config.yaml
normalize_top_k: true
routed_scale: 1.0
num_attention_heads: 5
vocab_size: 16384
Below are experts of layer 2 (counted from 0) of a mixture-of-experts language model. Rows are named router (the router's row for the expert), gate (a neuron's input weights, with its number), up (a neuron's input weights, with its number) and show model dimensions 0-159. Each number is 128 + 24 x the weight over its row's rms, rounded and kept within 0 to 255.
After each expert's rows: a language model's description of what the expert responds to. This comes from a sample of Wikipedia text that the model never trained on.

# expert 40
router [ 85 127 126 133 107 123 133 140  96 122 119 138 125  70 135 113 138 110 117 108 105  64 121  91 125 109 151 136 128 138  63 104 138 110 120 122 149  85 139 143 139 138 180 119  87 139 181 157 158  86 122 166 110 118 129  91 122  91 118 132 145 168 106 138 110 133  69 129 131 146 112 114 148 135 124 125 141 152  94 110 125 137 118 112  64 143 135  89 152  71 127 101 117 120 132 129 142  89 141 166 132 123 142 126 110 116 102  70  88 135 157 117 144 154 146 149 171 106 125 134 143 130 127  84 131 117 143 107 133 109 118 101 128 115 120 144  98 119 106 102 130 102  95 157 131 171 125 137 131 175  95 130 115 116 112 115 148 122 135 164]
gate0 [150  97 153 120 101 123 140 144 123 130 117 168 150 121 115 117 129  91 101 106 149  97 194 159  96 148 149 126  84 138 128 139 139 121 124 110 109 120 129 122 119 138 156 176 144 136 174 119  90 108 132 145 108 142 123 135 148 174 153  82 140 115 123 151 104 151 109 133 126 137 108 128 138 164 119 152 135 158 122 133  96 116  99 165 120 110 172 119 141 144 131 148 147 153 118  82 129 125  84 160  80 157 149  85 177 177 138 126 107 114 112  98 146 135 102  81 147 102 135  93 120 120 127 111  83  56 154 125  99 130 133  93 144 114 109 139 125 144 133 113 176 153 132 139 149 125 119 129 139 113 129 156 133 117  98 143 139 114  94 177]
up0 [121 115 111 120  74 102 138 127 120 139 119 155 132 128 111 127 108  99 150 105 132 155 116 100 108 135 145 111  91 178 145 134 119 142 137  78 158  80 165 112 142 150 151 117 116  85 146 163  93 122 114 135 140 142 214 117 135 132 149 127 144 103 146 137 179 136 125 163 143  72 135 109 145 155 136 158 149 110 113 142 104 126  89 122 113 106 161  97 193 156 161 113 129 131 108 112  87 157 118 155 145 156 125 132 127 132 130 123 144 119 132  98 145 126 148 122 126 106 162 145 117 141 157 132 114  64 123 112 105 113 102 155 144 123  86 140 129 117 120 144 141 104 142 156 142 126 119 131  95 112 130 124 135 149 148 191 170 161 115 155]
What it handles: Space before numbers. Standalone space tokens in tables, lists and prose, just before a number, amount or sign, such as an 80%, | 37%.

# expert 54
router [100 108 120 159  85 150 144 123 124 122 113 160 126 157 155 136 142 119 118  92 163 114  72 140 125  83  97  94 121 143  97 101 134 132 105 102 159 126 127 138 124 142 116 122 116 161 142 111 123 150 129 123 173  92 118 114 135  90 124 100 125 156  98  99  83 131 111 161 137 135 108 152 163 126 133 103 142 109 135 131 137 122 143 129  78 121 128 136 136 134 176 109  93 111 122 123 158 131 123 124 122 170 144 153  78 136 136 106 114 130  89 111 135 181 161  78  77  81 127 152 102 169 160 143 110 145 125 129 170 158 128 142 131 149  87 139  95 135 105  93 100 171 128 109 111 117 133 150 108 107 137 110 163 123 102 147  76 150 155 121]
gate0 [110 141 117 193 127 132 158 136 116 129 132 108 146 139 142 151 131 169 136 123 122 158 146 127 142 131 141 127 111 120 104 134 162 105 107  76 144 114 110 151 109 116 130 152 108 190 129 106 128 134 151 175 119 106 140 172 152 135  95 121 153 122 137 143 130 111 130 132 128 148 111  79 167  95 172 168 180 152 172 156 135 124 138  93 122 131  93 141  95 144 161 155 130 129  75 121 117 174 152 137 140 135  96 108 117 164 137 129 105 115  61  96 153 141 158 147 124 121 120 116 119 140 138 121 188 127 130 102 111 144 114 157 139  87 124 152  95 150 137 120 136 152  82 151 130 162 116 107 130 124 121  94 127 123 129 132 167  83  95 126]
up0 [114 143 136 180 128 114 138 135 105 149 130  79 146 147 128 144 116 167 158  96 138 133 154 147 147 165 142 129  90 141 106 111 142  89  84  99 139 132  95 152 128 133 142 144 138 172 120 122 148 116 127 156 137 129 141 160 157 133  84 119 112 155 124 164 145 134 158 152 149 141 122 114 134  99 158 165 179 111 153 150 153 131 129  82 165 184 132 135  87 150 144 145 138 114 129 155 139 161 117 147 186 120 125  85 119 181 131 102  93 105 112 144 118 148 149 135 121 124 124 120 112 114 123 131 139 159 104 102 102 132 127 159 141  89 156 113 117 124 105 108 132 122 109 125  86 144 111  72 120 136 146 160 110 135 132 103 141  45 126 129]
What it handles: US geography, coordinates. United States, State, County, km and coordinate minutes like ′W, plus numbers in populations and times, and Political headings.

# expert 16
router [123  97  99 140 106 108 128  66 127  90 113 128 116 124 119 137 157 136 105 114  97 138 144 127 135 120 108  56 152 127 122 133 151 107  94 152 133 158 130 114 104 140 138 132 141 124 112 157 118 150 118 124 117 136 126 101 127 123 134 134  95 158 112 113  93 176 125 108 138 122 120 140 163 108 137 108 153  99  78 136 138  83 133 102 114 138 105 117 131 135 146 116 148 178 155  95 149 121 169 151 130 111 105 138  60 111 101 134 100 137 102 110 168 167 158 135 143 126 125  98 125 134 109 152 143 130 133 132 141 119 113 100  88  85 131 117 129 129 149 115 121 150 110  54 118 188 169 134 138 168 103 119 195 141  99 148  97 112 140 142]
gate0 [137 109 135 114 160 139 137 136 144 144  80 104 124 122 108 107 115  93 119 148 153 131  89 122  77 124 144 112 193 158 104 110 110 123  86 122 120 127 123 132 134 100 132 138 133 125 118 171 126 126 144 157 107 160  88  99 135 158 118 154 127 117 155 102  92 122 120  99 144 184 125 125 103 173 147 136 118 106 160 142  98 118 120 162 113 150 106 117  82 117 120 137 186 111 150  87 108 121 173 145 114 158  85 139 143 107 128 143 149 157 133 174 120 147 147 121 119 103 134 118 106  93 156 142 133 106 132 116  58 129 156 142 146 121 130 136 126 129 166  96 107 107 126 149 123 118 141 124  77 135 148 132 146  96  64 112  96 105 101 115]
up0 [174 143 136 166 120 122 140 132 115 112 165 118 123  87 104 135 148 126 138  64 105 155  96 114 144 119  94 119 115 136  99 132 129 117 143 195  98 105 145 159 123 155 158 121 104 125 164 111  98 130  99 116 122 109  85 180 120 120 185 121 130  88 103 110 124 111  91 160 119 105 125  90 113  85 155 140 147  87 134 138 144 122 160 134 157 103 138 104 110 126 146 147 165 132 141 128 139 141  69 135 111 172 147 127 109 109 131 123  77 112  94 120 127 121 113 144 162 121 150 154 131 115 127 122 163  97 160 127 195  95 124 122 117 155 146 122  94 110 111 150 120 147  83  94 133 134 139  96 136 131 149 138 105 151 121 139 112 129 136 144]
What it handles: Table cell separators. Pipe separators between cells in wiki tables of tracks, filmographies and election results, plus semicolons, closing parentheses and percent signs.

# expert 3
router [138 134 119 115 125 143 137 125 109 112 138 122 134 176 120  83 125 151 128  84 128 132 160  89 126 114  80 107 128 105 139 107 131 114 100 109 127 140 119 138 137  93 140 179 138 126 213 167 128  87 131 167 120 121 121 145 174 139 152 126 168 128  91 120  97 140 134 118 134 124 104 159 146 104 133  93 163 157 123 108 105 114 144 189 135 150 154 142 116 133 121 125 140 120  74  86 106 125 107 122 166 109 136 121 114  84 150 123 118 126 147 141 109 111 132  97 130 146 127 160  90 123 102 150 110 105 147 128 141 115 155 117  81 101 127 151 111  81 119 110 117  93 107  99 147 124 123  81  71  95  95  90 120 143 118 152 110 145 136 112]
gate0 [131  87 146 150 132 109 152 169 119 137 149 152 162 123 106 146 135 167 128 130 144 178 150  91  91 100 126  91 109 127 138 111  97 164 142 100  97 131 140  95 102 126 105 144 150  98 179 118 149  99 127  98 108 159  93 153 144 104 134 146 110 138 128 111 122 144 181 129 162 126  90 113 115  85 140 108 101 123 106 141 100 182 165 113 114 157 118 116 114 177 141 134 118 161 161 123 119 118  97 109 154 135 138 117 111 110 164  79  96 128 158 110 101 119 133 135  89 137 124  94  92 113 108  93 163 115 116  88 110 108 131 157 147 130 100 143  99  98 137 136 134 113 160 118 142 122 136 115 173 159 132 112  98 138 114 173 153 143 108 111]
up0 [109 121 151 123 105 144 175 174 126 135 123 136 171 134 125 129 151 120  98 148 167 164 144 114  77 146 118  78 109 126 102 143 108 166 137 113 111 152 109  98 107 119  81 121 105 134 126 114 133 128 137  87 142 127 104 142 155 113 102 121 106 131 124 138 120  86 189 126 112 128 115  66 163 101 140 102 107 112 123 123 113 161 151 149  97 128 164 129 105 151 142  91 100 158 138 125 109 145 121 120 103 121 125 116  99 112 144  68  83 131 126 113 125 108 126 138 103 160 152  97  79 126 126  66 154 130 138  96 116  96 153 141 118 117 155 142 113 117 152 160 162  89 142 123 168 113 143 137 170 177 120 123 117 121 135 166 135 137 108 121]
What it handles: Prepositions after nouns. Prepositions and conjunctions linking a noun to its complement mid-phrase, such as role of, Academy of, test for, Titles by.

# expert 63
router [111 132  95 128 127 154 140 116  92 137 185 119 120 171 118 132 183 137 138 161 116  62 123  84  94 129 137 125 133  76  49 117 151 114 116 102 127 116 127 119 134 118 137 159 140 133 143 166 117 110 170 114 153  86 119 130  86 126 183 140 110 126  84 139 132 156 132 148 147  94 117 111 125 139 129 116 173 109 125  99 155 130 146 125 122 130  97  64 137 130 148 121 134 115 117 129 141  83 157 104 106 170 153 142 111 143 100 103 122 113 132  90 136 145 136 102 112 124 145 162 144 168 148  99 150 117 142 135 129 132 118 131 107  76 158 150 141 130 119  78 146 122 152  99 108 138 143 104 100 114 143 107 105 127 124 104 127 159 128 137]
gate0 [ 89 138 123  99 173 120 186 150 108 194 164 123 161 115 108 133 134 148 110 144 107 105 125 139 102 146  94  90 156  87 116 113 155 118 109 112  75 119 121 128 135 148 148 112 128 130  92 133  82 135 162 157 124 142 175 137 144 125 132 128  91 106 159 147 131 136 110 118 139 113  87 156 156 158 126 115 146 122  94 110 129 126 135 137 112 137 155 105 129  79  95 129 119 133  95 135 142 130 118 103 129 146  99 102 116 141 121 151 124 119 109 141 106 121 164 151 129  76 146 100 157 112 107  90 161 172 139 145 113 164 196 112 141 132 139 103 122 123 164  71 125 106  94 129 151 137 148  99 112 145 105 147 115 131 131 122 137 115 157 176]
up0 [149 116 148 124 160 130 197 146 125 142 129 113 105  87 193 122 111 138  59 105 151 157 148 189 172 179 123 171 127 111  97 144 152 148  84 101  92 108 167 164 149 133 113  97 133 114 127 115 141 122 154 151 169 136 161 169 148 116 123 131  95 132 121 157 126 158 102 137 143 129 108 141 102 111 108 123 103 118 146 133 119 163 127 139 101 152 151 111 132 107 101 121 146 131 117  96 104 137  80 140 144 144 115  99  98 151 108 163 133 149 107 147 161 117 128 149 100 111 143 147 144 106 134  91 114 153 169 119 106 124  91 121 154 124 166  99 141 119 143 103 146 124 125 130 102  94 134  98 138 145 123 159 145 126 135 143 126 119 162 135]
What it handles: As, by, with connectors. Connectors like as, by, with and under after verbs or commas, as in known as, crowned as, trapped by, plus some name fragments.

# expert 50
router [129 138 110 145 193 142 154 141 177 110  96 187  96 123 121 129 110 138 118  96  89 124 113 100 124 104 153 133 195  95 119 141 142 124 124 142 127 122 117 121 100 112 137 159 115 140 111 180 141 107 149 144 108 144 183 109  88 104 111 108 128 125 120 125  86 148  87 117 125 134 132 146 164 130 132 110 123 147 109 151 122 151 103 131  96 111  94 115 159 116 164 113 113 148 107 148 122 123 150 142 170 127 114 149 125 115 129 123  83  94 119 134 158 114 112 113 108 105 147 137 101 148 114 121 171 132 131 117 154 161 117 127 108 114 114  91 127  98 144 114 124 149 163 155 136 122 145 158 124 154 145 138 175  69 135 170  56 125  98 137]
gate0 [ 88  86  98 124 162 146 139 102 129 142 152  92 124 117 101 129 134 148  95 136 119 181 114 107 154 167 101 141 153  95 113  96 118 141 169 120 105 131  94 159 126 106 133 147 117 155 148 165 130 114 149 142 121 126 154 100 148 131  97 115 108 154  87 166  99 100 141 146 151 145 144 133 163 108 124 151 107  85 159  92 131 116 113 123 105 128 128  64 112 148  79 144 143 139 130 138 114 111 155 104 166 120 130 152  92 143 124 118 129 169 144 132 150 139  83  71 142 142 122  89 119 180 107 108 101 154 129 123 121 161  94 176 145  93 165 109 120 138 146 107  93 147 109 126 134 130 142 119 160 151 107 129 144 142 152  92 113 146 118 131]
up0 [ 71 112  87 121 116  98 116 113 129 105 129 117 149 127  86 126 140 159 114 122 126 124 166 144 114 145 152 156 166 125 123 129 136 185 165 124 112 135 127 130 139 122 141 132 124 126 122 144  84 151 141 119 144 110 126 131 121  97 100  93 103 171  98 139  97 117 165 166 158 112 151 166 144 130  95 171 138 135 134 113 120 128 103 102 134 126 108  83 109 160  98 121 104 141 130  96  82  91 121 127 134 119 116 102  97 111 115 101 145 197 125 133  97 155  99 125 102 149 125 112  85 163 132 102 138 142 176 137 116 107 133 101 112 130 165  82 149 165 160 129  94 148  89 129 131 151 149 145 154 118 131 139 185 115 138 122 128  90 105  88]
What it handles: Months and date words. Month names after in or on, ordinal suffixes like th and st, Year in climate tables, plus USA and year digits in tables.

# expert 33
router [117 141 122 140 116 116 125 133 102 122 127 142 137  90 141 131 111 105 112  98 103  79 119  94 125 103 149 141 119 140  92 115 122 107 128 109 163  86 133 138 138 144 202 119  85 134 151 167 154  76 114 170 118 117 118  83 135 105 115 141 150 145  89 129 111 141  79 124 136 142 101 135 155 125 123 131 140 159  97 112 123 142 108 118  84 141 108  91 156  67 122 103 116 132 111 100 140 102 141 148 137 133 139 126 104 105  89  62  84 122 162 123 158 142 141 144 159  96 129 138 137 121 115  79 132 107 155 119 156 119 108 110 145 122 124 134  90 121 114 112 152  99 100 158 123 182 122 145 138 186 107 131 124 116 107 144 159 110 125 163]
gate0 [178 156 125 151 144 129 169 138  75 103 113 171 101  87 169 142 142 137 137 137 111 130 114  66 155 110 145 126 115 137 174 140  78 141 137 129 125 121 112 150 102 117 151 119 135 112 169 126 113 141 133 148  89  98 153 181 116  70 119 108 142 129 109 109 150 153  94 142 165 111 113  92 127 117 117 127 128 108 137 114 109 127 101 118 173 159 172 128 108 128 159 136 105 149 106 127 122 155 135 154 129 106 121 138 138 119 145 140 112 139 156 142  99 133 160 161 152  87 132 146 129 101 130 155 127 152 134 102 128 130 132 142 117 163  84 129 142  87  94 133 192 115 117 112 115 138 143 166  80 121  68 156 141 130 128 124 145 141 100 134]
up0 [109 102 142 115  77 131 114 110 134 131 128 112 138 134  67  87 157 109 117 139 146 111 182 143  91 121 102 144 121 123  79 109 139 126  97 145 128 147 182 128 136 144 118 141 140  86 119 144 147 103  87 110 140 122 120 106 103 176 151 107  85 118 164 186  89 137 172 117 115 125 147 111 124 135 172 103 157 109  97 121 138 108 137 141 110  55 121 117 128 130 113 134 107 104 135 118 169 100 113 118 130 124 129 161 109 153 137  94 164 129 138 130 131 114  68 155 123 124 138  90 127 115 138 121 129 136 145 122 129 131 139 132 116 129 137 151 124 182 148 130 126 115 151 150 101  66 113 111 156 126 168 156 129 143  97 104 102 124 126 170]
What it handles: Space before numbers. Standalone spaces before numerals in tables, dates and ages, as in aged 93, Route 125, table cells like | 3 |.

# expert 51
router [130 106 125 143  89 107 161  88 126 114 135 114 143 113 135 109 126 136  87  84  83 141 100 134 140 144 123  92 114 131 110 109 124 116 118 173 138 129 118 110 107 129 168 159 143 136  99 143 145 135 144 119 130 101 126 106 125 143 115 120 120 130 123 129 111 111 127 147 188 133 124 100 172 118 156  87 190  91 111 157 118 151 129 120 102 149 143  97 153 146 137 110 166 182 173  74 137 121 119 147 102 121 140 154  69 100 130  77 105 156 106  90 151 144 124  86  89 103 132 105 134 123 116 114 127 114 121 126 115  95 143  82 130 114 142 118 137 105 137 118 131 168 141  84 156 129 166 147 112 155 101  75 148 136 127 154 114 128 169 130]
gate0 [128 161 133  99 129 139 161 186  99 129 104 156 113 125  96 103 138 125  55 126 128 172 162 124 177 135 161 101 131 142 108  89  73 141 127 131 132 129 115  96 136 146 151 131 105 146 123 117 111 140 173 119 113  84 142 116 130 111 141 124 117 139 161 129  96 126 144 131 120 144 103 163 102 164 129 127 153 121 131 150  88 140  95  71 148 139 141 132 150 129 149 109 158 127 161 140 129  98 124 122 123 143 144 138 123 156 115 115 127 134 144 157 130  76 147  91 134  91 152 166  89 105  94 101  95 116 175 129 107  84 146  94 130 156 140 103 180 133 144  95 153 132  83 131 138 104 107 107 148 145 132 137 110 112 104 145 106 135 164 127]
up0 [108 150 146  89 144 127 136 145  98 149 119 156 115 130 107  94 130  96  69 130 156 134 151 120 180 139 153  91 143 146  93 110  80 141 133 135 124 149 111  94 139 189 150 148 120 175 110 112 117 155 144 109 115  78 119  98 127 115 169 108 120 143 173 151 125 111 145 133 110 116 120 166 121 170 137 129 153 148 122 155 105 111  99  92 139 132 159 140 118 130 147 116 135 107 129 123 152  94 112 117 118 117 159 133 124 149 152 123 110 135 157 159 118  88 154 100 122 103 126 177 123 119  78  91  87 143 161 149  95  90 165 101 145 166 129 113 161 141 146 110 158 103  84 112 141 133 146 135 139 133 106 104 100  97 127 160 123 144 144 150]
What it handles: Closing punctuation, separators. Closing parentheses, semicolons, quotes, commas and table pipes that end a field or list item, such as ); and | cell breaks.

# expert 60
router [ 91  81 112 128 141 113 154 131 136 132 161 140 134 142 149 108 149  89 116 115 111 125 136 144  73 107 150 125 137 139 117 157 125 114 123 172  97 100 117  90 110 121 161 184 152 127 112 152  69 132 147 154 164 149 134 130  96 129 146 155  75  97 128 101 120 134  95  95 122  67 117 141 120 150 122 131 137  68 124 127 148 143 128 122 122 150 100  96 167 106 138  95 107 143 158 155 150 125 119 164 133 142 147 122 117  87 124 167 114 142 127  82 111 118 156 106 131 117 149 150 124 138 150 155 143 118 122  94 130 138 155 118 168 144 107  97 139 123 147 130 145 144 116 147 141 129 138 186  93 165 171 125 120  72  84 126 147 134 122 114]
gate0 [124 137 121  94 114 150 142 166 175 170 142 155 120 122 149 109 170  72 148 168 138 130 144 115 113 121 116 119 111 164  86 152 158 128 106 126  94 138 119 148 139 137 153 102 112 118 143 148 130 109 130 132 142 104 135  93  92 124 125 163 122  94 127  87 129 156 127 103 124 153 158 135 129 111 137 122  95 166 110 126 154  87 106 115 169 149 112 136 115 138 154 131 169 103 150 121 134  84 114 192  88 112 164 108 140 129 173 126 191 119 128 122 132 108 173 137 162 107 147 133 121 122 116 132 170 115 151 139 158 145 166 160 154 168 147 115 133  96 131 146 124 130  97 169 148 129 144 119  89 128 146 142 137  88 111  86 112 133 157 121]
up0 [125 141 140 109 105 106  90 133 143 192 157 151 136 139 152  95 130 121 151 144 109 118 118 128 144  76 132 139 136 113 116 104 159 144 123 109  79 123 154 170  85 165 138 164 126 124 129 114  73 122 153 163 101 100  97 108 120 121 142 138 157 141 110 104  92 142 109 124 124 131 120  98 128  87 137  95 112 126 108  98  78 113 103  60 127 118 136 102 167 151 152 151 132  87 137 139 152  91 144 123  70 131 147 113 116 109 143 143 140 102 127 159 132  99 148 167 146 127 151  82 139 175 162  87 171 149 127 124 127 121 137 173 109 117 164 116 121 152 117  94 147 116 114 135 164 144 148 139 110 115 143 134 133 111 130 151 137 143 109 120]
What it handles: Pronouns and narrative words. Subject pronouns and common narrative words in prose, such as he, it, she, first, also, not, preparing.

# expert 58
router [149 140  99 156 112 120 138  99  96 139 168 114 124 144 105 121 188 155 117 161 112  30 141 115 136 105 161 109 124  70  85 133 142 125 101 132 144 128 140 115 126 112 125 135 146 129 131 182 122 123 130 132 120 100 128 128 153  96 156 126 119 121 116 151 154 128 128 173 102 112 115  94 169 119 115 123 141 140  94 121 133  91 148 164 124  86  85 111 127 102 146 110 124 103 133 167 124  81 109 118  97 133 175 159 124 105  89 100 115 145 113 141 138 140 131  98 114 111 180 135 119 138 143 120 133 158 120 110 139 147 131  58  99 145 131 117 149 142 107  94 154 124 153  75 143 136 172 120 118 133 133 115 114 125 138 107 129 124 149 144]
gate0 [139 146 148 105 104 116 140 140 121 134 134 109 156 154 128 109 107 129  91 145 143 138 107 147 164  69 116 160 160 130 132  71 101 155 135 140 163 121 126  80 147 109 106  82  99 139 157 111 137 113 144 175 110 125 137 119 160 121 145 147 129  99 119 120 132 197 108  96 130 119  78 107 142 130 129  89  99 129 132 121 122 155 121 127 117  94 150 124 168 110 121 128 171  99  78 114  80 120 156 152 147 118 105 124  99  94 145 163 111  87 125 114 111 116 148 135 107 133 117 112 135  93 111 149  92 123 115 144 142 124 123 142 153 147 123 129  95 138 128 134 168 115 133  96 135  82 134 124 109  98 100 126 153 141  71 126  82 118 145 188]
up0 [146 143 106  79 132 140 175 103 137 150 140 136 109 111 136 140 160 153 127 111 141 104 108 107 155 111 147 148 163 119  94 131 105 127 168 177  80 159 150 124 116 131 123  87 131 128 143  95 161 143 146 150 112 116 156 116 125 180 112 144 108 154 141 174 122 167 108 160 139 164  88 122 132  87 138 104  70 134 111 163 143 114 151 111 104  98 107 150 115 121 125 144 135 126 108 140 116 141  89  96 117 132 111 124 113 132 160 106 124 104 104 200 118 139 115 145  92 141 150 106 159 141 134 155 123  95 152  88 140 115 143 139 132 154 132  84 102 123 166  81 175 140 146 128 131 114  94 161 135 151 116 140 124 138 142  89 137 129 135 166]
What it handles: Function words after subjects. Prepositions and auxiliaries after a subject or verb, such as to, by, as, was, at, plus spaced dashes in song and title listings.

# expert 35
router [125 129 107 127  98 123 142 130  98 128 117 138 157 137 123 135 127 143 125 101 167 114 158 128 131  91 109 135 142 127 169 174 125 104  65 119 142 133  99 142 140 115 159 184  89 129 131 136 124  50 128 170 116 120 114 132 156  90 146 132 157 164  83 129  57 168 152 135 118 101 107 161 111 129 153 111 117 141 127 137 132 137 133 138 128 148 167 138 114 103 122 113 133 150 126 118 126 125 151 136 137 105 129 123 131 148 132 144 145 101 142 141 105 119 150 149  90 138 122 109 115 117 123 152 118 113 135 129 144 136 113  65 104 111 121 142  79 123 111 130 108  86  85  38  89 142 114 103 117  97 129  98 139 140  98 158 112  95 113 140]
gate0 [ 87 127 108 153 138  92 117 164 118 122 143 128 131 141 156 152 107 134  90 162 113 132 138 118 147 164 127 146  93 135 177 142  89 153 112 105 104 104 124 122 141 122 133 149 157 168 161  91 127 112 109 156  80  81 131 128  94 105 124 161 143 147 120 138 117 131 144 153 153  61  95 161 135 118 123 174  97 134 120 128  95 109 156 100 137 151 135 126 105 141 158  97 127 161 163 129 124 134 155 145 173  91 155 117 128 160  93 137 150 128 118 120 119 149 136 117 126 115 123 112  93 129 192 131 145 138 107 121  68 103 154 162 108 140 135 137 151 127 103 117 105 121 202 131 107 165 145 140 148 120 141 119 118 159 121 127 129 167 112 119]
up0 [102 131 105 154 112  71 139 125 137 134 113  79 148 126 112 129 117 153 133 129  88 142 144 167 129 150 164 143 121 141 132 149 126 139  97 172 120 143 108  88 142 110 174 157 153 153 106 100  96  94 132 185 128 124 136 136 104 156 124 134 107 138 137 147 134 124 137 148 144 110 132 122 157 149 139 153 134 145 107 111  79 109 155  88 118 137 124 149 114 149 117 116 127 135 139  98 127 133 147 146 162  99 110 139  88 128 115 131 158 141 107 109 161 158 162 169 151 136 135 133  79  95 141 109 164 206 108 121 110 151 171 179 130 136 128 102 115 156 122 125 123 121 147  88 116 170 168 161 174 127 170  90 146 159 116 148 134 128 135 114]
What it handles: Prepositions and determiners. Function words inside noun phrases, chiefly of and the, plus for, with, 's, their, its, as in Date of birth, Institute of Technology.

# expert 57
router [136 155 126 152 128 162 137  87  86 107  93 149 117 167 131 126 133 142 151 140 120 124 157  98  99 113 105 140 153 114 131 125 144 121 105 112  89 110  46 129 120  79 136 133 158 117 191 177 148 129 124 123 118 117 145 151 128 148 121 137 117 156 140 120 128 144  84 104 142 112  85 159 127  93 115 107 139 159  90  86 112 131 126 168 142 121 104 121 116 153 107 104 130 131 100 152 121 151  91 119 154  74 140 132 144 111 161 128 127 111 118 136 108 100 126 126 159 143 149 178  95 116 115 168 131 143 117 138 155 176 146  75  94 119 135 163  99 116  91  99 106 132 136 131 147 144 124  72 133 103 134 143 120 109 131 161 131 117 124 106]
gate0 [138 106 129 116 119  78 115 152 181 141 143 130  99 132 119  89  95 126  67  73 111 137  91 118 149 169 102 134 168 150 116 122 136 184 116 110 156 118 117  99 112 134 133 105 139 143  77 137  91 137 108 138 107 134 109  93  90  90  95 153 176 136 123 146  95 135 142 122 146 138 163  76 122 139 137 164 112  94 109 152 128 149 115 138 126 115 124 151 130 143 164 113  80 123 108 120 146 147 158 122 134 156 154 122 136 134 105  93 120 106 139 141 171  85 131  99 108 140  80 126 128 144 129 123 142 165 138 132 104 122  82 126 162 148 142  99 152 164 113 120 118 124 153 130 141 118 151 161 114 185 121 134 144 146 135 138  97 140 137 151]
up0 [161  97 121 113 105 135 118 150 139 130 143 119 139 118 142 126 114 102 110  83 116 152 127 128 124 117 140 171 131 113 152  86 135 132 119  97 169 124 155 139 153 119  63 142 149 120 163 138  93 134 131 124  96 112 157 141 140 160 133  87 148 106 115 144 117 124 169 130 121 148 117 153  66 121  79 156 115  89 124 147 116 114 168 154 152 113 112 124 108  93 127 143 114 104 135 171 118 127 114 140 124 174 137 102 135 153 171  82 123 104 122 163 140 100 131 132 137 122 128  89  91 152 111 139  84 104 185 195 114 123 136 155 174 132 165 163 113 121 160 130 116 121 140 184 138 129 141 121 126 109 126  89 105 133 142 129 122 113  92 115]
What it handles: Clause-opening prepositions. Prepositions starting adverbial phrases of time, place or source, often sentence-initial, such as From, In, Among, on 8 March, moved to.

# expert 1
router [113 124 119 137 138 139 122 110 131 105 111 138 122 112 167  90 102 179 113 128 156  99 109  94  88 117 100 123 146 135 135 127 133 117 126 193  97 121  99 124 105 124 160 129 109 135 147 148 101 159 123 116 136 168 128 125 148 135 149 134 134  90 141 104 161 162  91  91 144 125 123 119 150 113 112 122 124 116 113 147 144 120 103  94 147  97  96 113 156 145 144 128 146 119 111  74 147 147 123 169 150 141 142 144 123 122 130 108 103  99 128 125 113 126 126 144 129 127 212 133 103 151 133 163 140 124 173 124 120 129 132 142 131 160 109  99 121  83 164 127 174 147 116 137 168 116 130 116  84 127 129 164 115  78 136 196 121 126 208 140]
gate0 [163 116 150 109 139 162  62 106 112 128 129 156 121 105 152 131 106 136 135 113 173 105 110 105 122 171  83 139 141 143 154 161 143 116  95 165 117 120 114 153 125 135 166 146 143 111 132 126 138 147 130 113 114 106  84 129 110 122 173 130 115 109 132  96 139 133 116 102 124 170 143 149 169 141 135 100  95  68  84 102 128 125 102 159 142  76 140 123 137 186 127 115 137  96 100 128  86 136 104 148 129 140 142 157 110 107 116  71 115 130 156 129 144 153 166 116 121 133 154 127  84 106 117 119 165 104 157 139 135 164 131 114 106 152 157 105 137 124 155 135 155 166 106  99 157 126 114 104 126 116 142 147  89  77 132 148 116 142 147 132]
up0 [172 132 151 105 144 145  70  86 134 143 121 156 131 128 171 147 113 127 125 131 178 114 123  98  97 146 121 130 142 163 134 165 155 117 104 174 117 102  96 124 129 127 141 126 140 118 144 117 135 118 106 110 102 103 111 104 145 155 155 158 113 114 133 106 131 136 100 109 107 148  98 159 147 148 115 113  74  84  81 132 124 116 114 131 141  88 136 127 141 207 124  99 127 124 113 143  95 137 106 152 144 139 155 140 101 116 127  85 112 136 146 112 140 141 177 131 121 145 125 141  94 106 116  99 158 102 146 133 114 154 139  82 101 180 169 135 124 129 140 163 174 164 112 113 155 113 101  97  92 124 142 144  82  90 124 147 120 140 130 137]
What it handles: Years and biography verbs. Three-digit year prefixes like 193, 194, 199, plus "born" after was, month names, and words like out, up, first, New.

# expert 62
router [154 133 110 165 115 126 145 139 107  93 127 145 138 168  81  91 148 130 133  83 145  81 127 111 117 109 133 156 116 140 148 141 130 125 130 164  99 142 147 136 125 149 160 135 138 140 119 106  88  98 141 127 121 139 135 143 156  64 113 109  84 116 106 105  64 181 123 195 114 126 101 128 121 145 141 142 110 132 139 144 161 124 140  92 111 134 135  73 165 140 135 116 117 113 146 141 132 110 107 141 165 154 151 123 135 148 120 113 128 110 101 105 117 135 116 106 133 129 126 145 136 132 180 115 141 113 127 128 145  99 100  82 167  61 136  90  98 139 146 132 121 129 129  87 111 177 129  93  75 172 119 124 110 136 135 102 114 117 121 145]
gate0 [167 114 169 189 155 134 158 130 162 109 129 138 130 144 103 118 151  84 156 109 146 100  96 104  86 172 133 203 112 125 143 156 118  93 150 128 126 135 147 109 150 146 150 129 128 123 140 148 125 147 123 129 135 132 138 111 171 126 122 127 103  83 135 108 121 109 128 115 161 159 146 138 106 123 113 160 111 136 100 160 165 150 121 123  93 161 113 132 153 144 136 145  98 159 166 170  91  95 115 141 103  98 135 116 140 167  88 117 135 119 125 126 108 127 103  92 117 125 165 142 118 111 126 140 127 152 137 157 160 131 123 127 160 112 102  82  81  77 127 144 123 149 126 180 100 113 130 123 116 102 109  80 131 101 161 103 111 133  97 138]
up0 [ 75 128  97  92 114 125  96 123  77 149 131 139  83 105 158 103 123 156 135 158 142 151 133 139 187  93  82  81 128 112  99 114 154 191  98 117 126 133 126 124 140 115 110 126 102 152 136 106 138  95 134 103 141 152 109 149  97 104 154 102 155 178 129 135 149 133 157 129  78  67 125 140 157 158 156 105 144 132 147 131 116 109 138 158 157  97 114 134 106 141 126  95 158 103 110  73 149 137 140  98 135 148 123 130 119 127 159 161 121 135 150 141 130 130 159 162 129 125 110 128 148 150 132 110 104 114  97  97 115 121 120 129 102 129 135 177 145 153 136 104 158 129 155  89 146 132 124 144 127 177 127 150 147 141 138 172 141 124 156 123]
What it handles: Articles and possessives. Determiners opening noun phrases after prepositions, such as the, a, an, his, its and possessive 's.